Below are experts of layer 8 (counted from 0) of a mixture-of-experts language model. Rows are named down (a neuron's output weights, with its number) and show model dimensions 0-127. Each number is 200 + 20 x the weight over its row's rms, rounded and kept within 0 to 999.
Before each expert's rows: "comes before" lists some tokens at least twice as common just after its tokens as in all text. This comes from a sample of Wikipedia text that the model never trained on. Tokens count by the router's weight.

# expert 5
comes before: "-", "|", "\n", "The", "In", "==="
down41,177,193,197,226,185,201,218,180,152,193,214,195,189,208,229,210,188,204,187,173,208,212,171,210,180,142,236,200,179,202,207,180,208,196,189,181,202,187,156,214,177,244,206,214,181,182,172,210,209,204,205,163,200,209,222,190,207,204,187,199,192,152,200,187,204,232,158,200,174,185,228,189,233,182,229,222,194,205,187,203,176,211,190,191,187,175,177,208,188,224,182,174,208,205,184,193,192,154,203,194,228,173,230,212,200,210,177,159,207,203,178,175,214,189,195,212,172,199,171,197,180,199,169,221,217,218,210,213
down42,208,231,202,202,181,178,192,222,225,205,176,222,157,243,204,196,205,192,204,201,215,183,211,213,177,212,231,215,176,189,175,180,136,227,201,216,202,227,215,187,205,196,216,223,219,212,221,203,213,210,188,220,210,239,184,165,192,218,223,172,218,188,194,218,236,196,181,195,156,203,207,202,202,181,202,227,199,209,201,194,205,243,182,219,199,194,219,188,237,208,209,211,146,196,208,178,188,209,171,176,196,211,197,180,172,186,242,215,190,179,204,192,200,231,200,181,213,231,205,198,205,195,230,187,167,178,210,218
down43,200,189,189,217,214,175,216,218,211,216,192,160,187,210,250,210,211,185,193,189,186,173,199,214,204,198,161,223,215,217,203,220,179,162,197,218,208,212,183,186,175,202,210,184,172,215,171,214,175,188,191,197,219,194,189,212,228,202,213,176,179,205,188,196,213,223,189,217,206,184,173,231,155,216,251,202,208,199,183,207,233,186,200,214,170,230,224,177,211,213,197,215,191,238,174,220,183,212,182,156,227,211,173,205,229,175,225,187,174,165,196,195,229,216,185,179,209,216,222,227,173,238,203,195,198,215,201,209

# expert 3
comes before: "\n", " The", " and", " he", " He", " In"
down0,208,209,227,218,200,229,205,203,188,218,223,201,182,171,199,229,165,196,230,220,209,223,159,221,234,184,189,213,181,178,178,139,225,232,211,212,199,213,207,214,231,184,175,170,219,218,183,218,203,194,185,197,215,201,194,179,177,200,181,220,204,203,173,237,180,229,211,174,170,183,163,227,209,203,193,213,163,191,204,199,218,193,179,226,177,188,196,214,179,193,198,224,221,213,204,201,217,179,193,193,195,242,189,182,209,223,199,176,203,221,182,193,212,207,224,177,226,206,194,176,214,157,175,169,188,214,215,184
down1,204,211,181,193,256,201,208,229,217,169,227,195,221,202,180,215,208,170,194,209,197,177,149,219,210,197,186,220,197,218,205,226,164,204,170,170,228,216,198,213,200,215,190,190,214,238,206,181,214,176,197,183,205,186,188,199,235,184,202,211,194,183,174,164,170,204,207,167,229,166,191,202,229,230,184,191,200,195,185,189,231,248,203,206,190,202,166,203,217,226,163,238,198,169,163,177,201,174,205,193,197,213,192,190,213,211,183,209,198,176,194,193,173,165,216,218,173,209,200,191,187,184,186,225,209,207,193,213
down2,193,216,198,171,201,204,201,193,170,181,174,193,211,227,204,202,197,221,182,208,201,178,192,201,256,224,170,198,188,231,241,210,226,164,179,211,152,175,192,208,196,188,196,187,175,188,206,178,227,175,198,180,233,228,195,231,220,213,160,200,199,209,187,213,204,162,232,178,192,177,192,217,195,188,187,201,197,186,221,189,210,175,222,186,193,191,192,186,218,197,227,151,220,221,221,185,185,176,218,206,183,177,207,230,216,179,178,224,206,198,174,221,216,186,229,214,200,179,182,202,172,217,211,195,183,224,211,157

# expert 7
comes before: " |", "5", "6", "4", "2", "3"
down8,207,228,177,192,177,188,197,205,205,182,172,197,191,220,193,209,190,203,173,194,205,206,200,218,198,253,180,212,177,223,214,217,187,203,206,203,224,171,212,201,206,196,228,213,186,206,183,189,161,227,213,208,222,194,152,191,177,208,209,236,207,205,205,195,214,204,200,184,207,190,212,151,181,210,231,222,230,197,215,189,202,169,175,183,203,153,179,206,220,184,170,219,227,216,211,145,225,215,175,202,231,204,186,172,163,251,194,205,171,227,209,184,215,188,181,183,189,198,193,171,207,206,206,187,186,185,169,208
down9,224,182,197,213,200,170,216,192,180,228,209,194,195,231,205,174,194,189,220,232,203,154,171,207,224,172,209,219,168,178,197,188,219,195,203,194,227,221,208,229,200,198,156,204,203,179,199,187,199,195,215,175,228,199,220,168,198,211,179,175,211,183,190,181,179,205,189,175,219,199,200,219,249,211,198,219,217,242,208,174,206,210,218,220,224,180,222,180,171,231,141,218,165,177,209,211,170,183,204,183,186,177,178,202,209,195,206,185,204,198,222,222,222,225,185,226,214,216,213,184,189,162,223,201,219,209,182,197
down10,211,233,209,184,201,170,167,182,205,189,214,215,186,215,182,172,216,212,170,235,183,245,191,191,192,194,238,199,190,199,254,215,214,200,201,177,202,211,193,204,197,212,195,199,157,243,193,200,224,182,162,198,219,206,237,203,223,206,209,201,192,184,191,190,186,190,196,215,196,209,196,236,200,212,180,226,186,201,186,206,207,238,187,208,227,205,175,158,196,174,188,219,226,198,183,162,186,220,203,188,224,217,183,218,199,149,198,204,179,190,198,228,209,188,193,207,198,207,158,182,153,219,192,205,176,180,227,217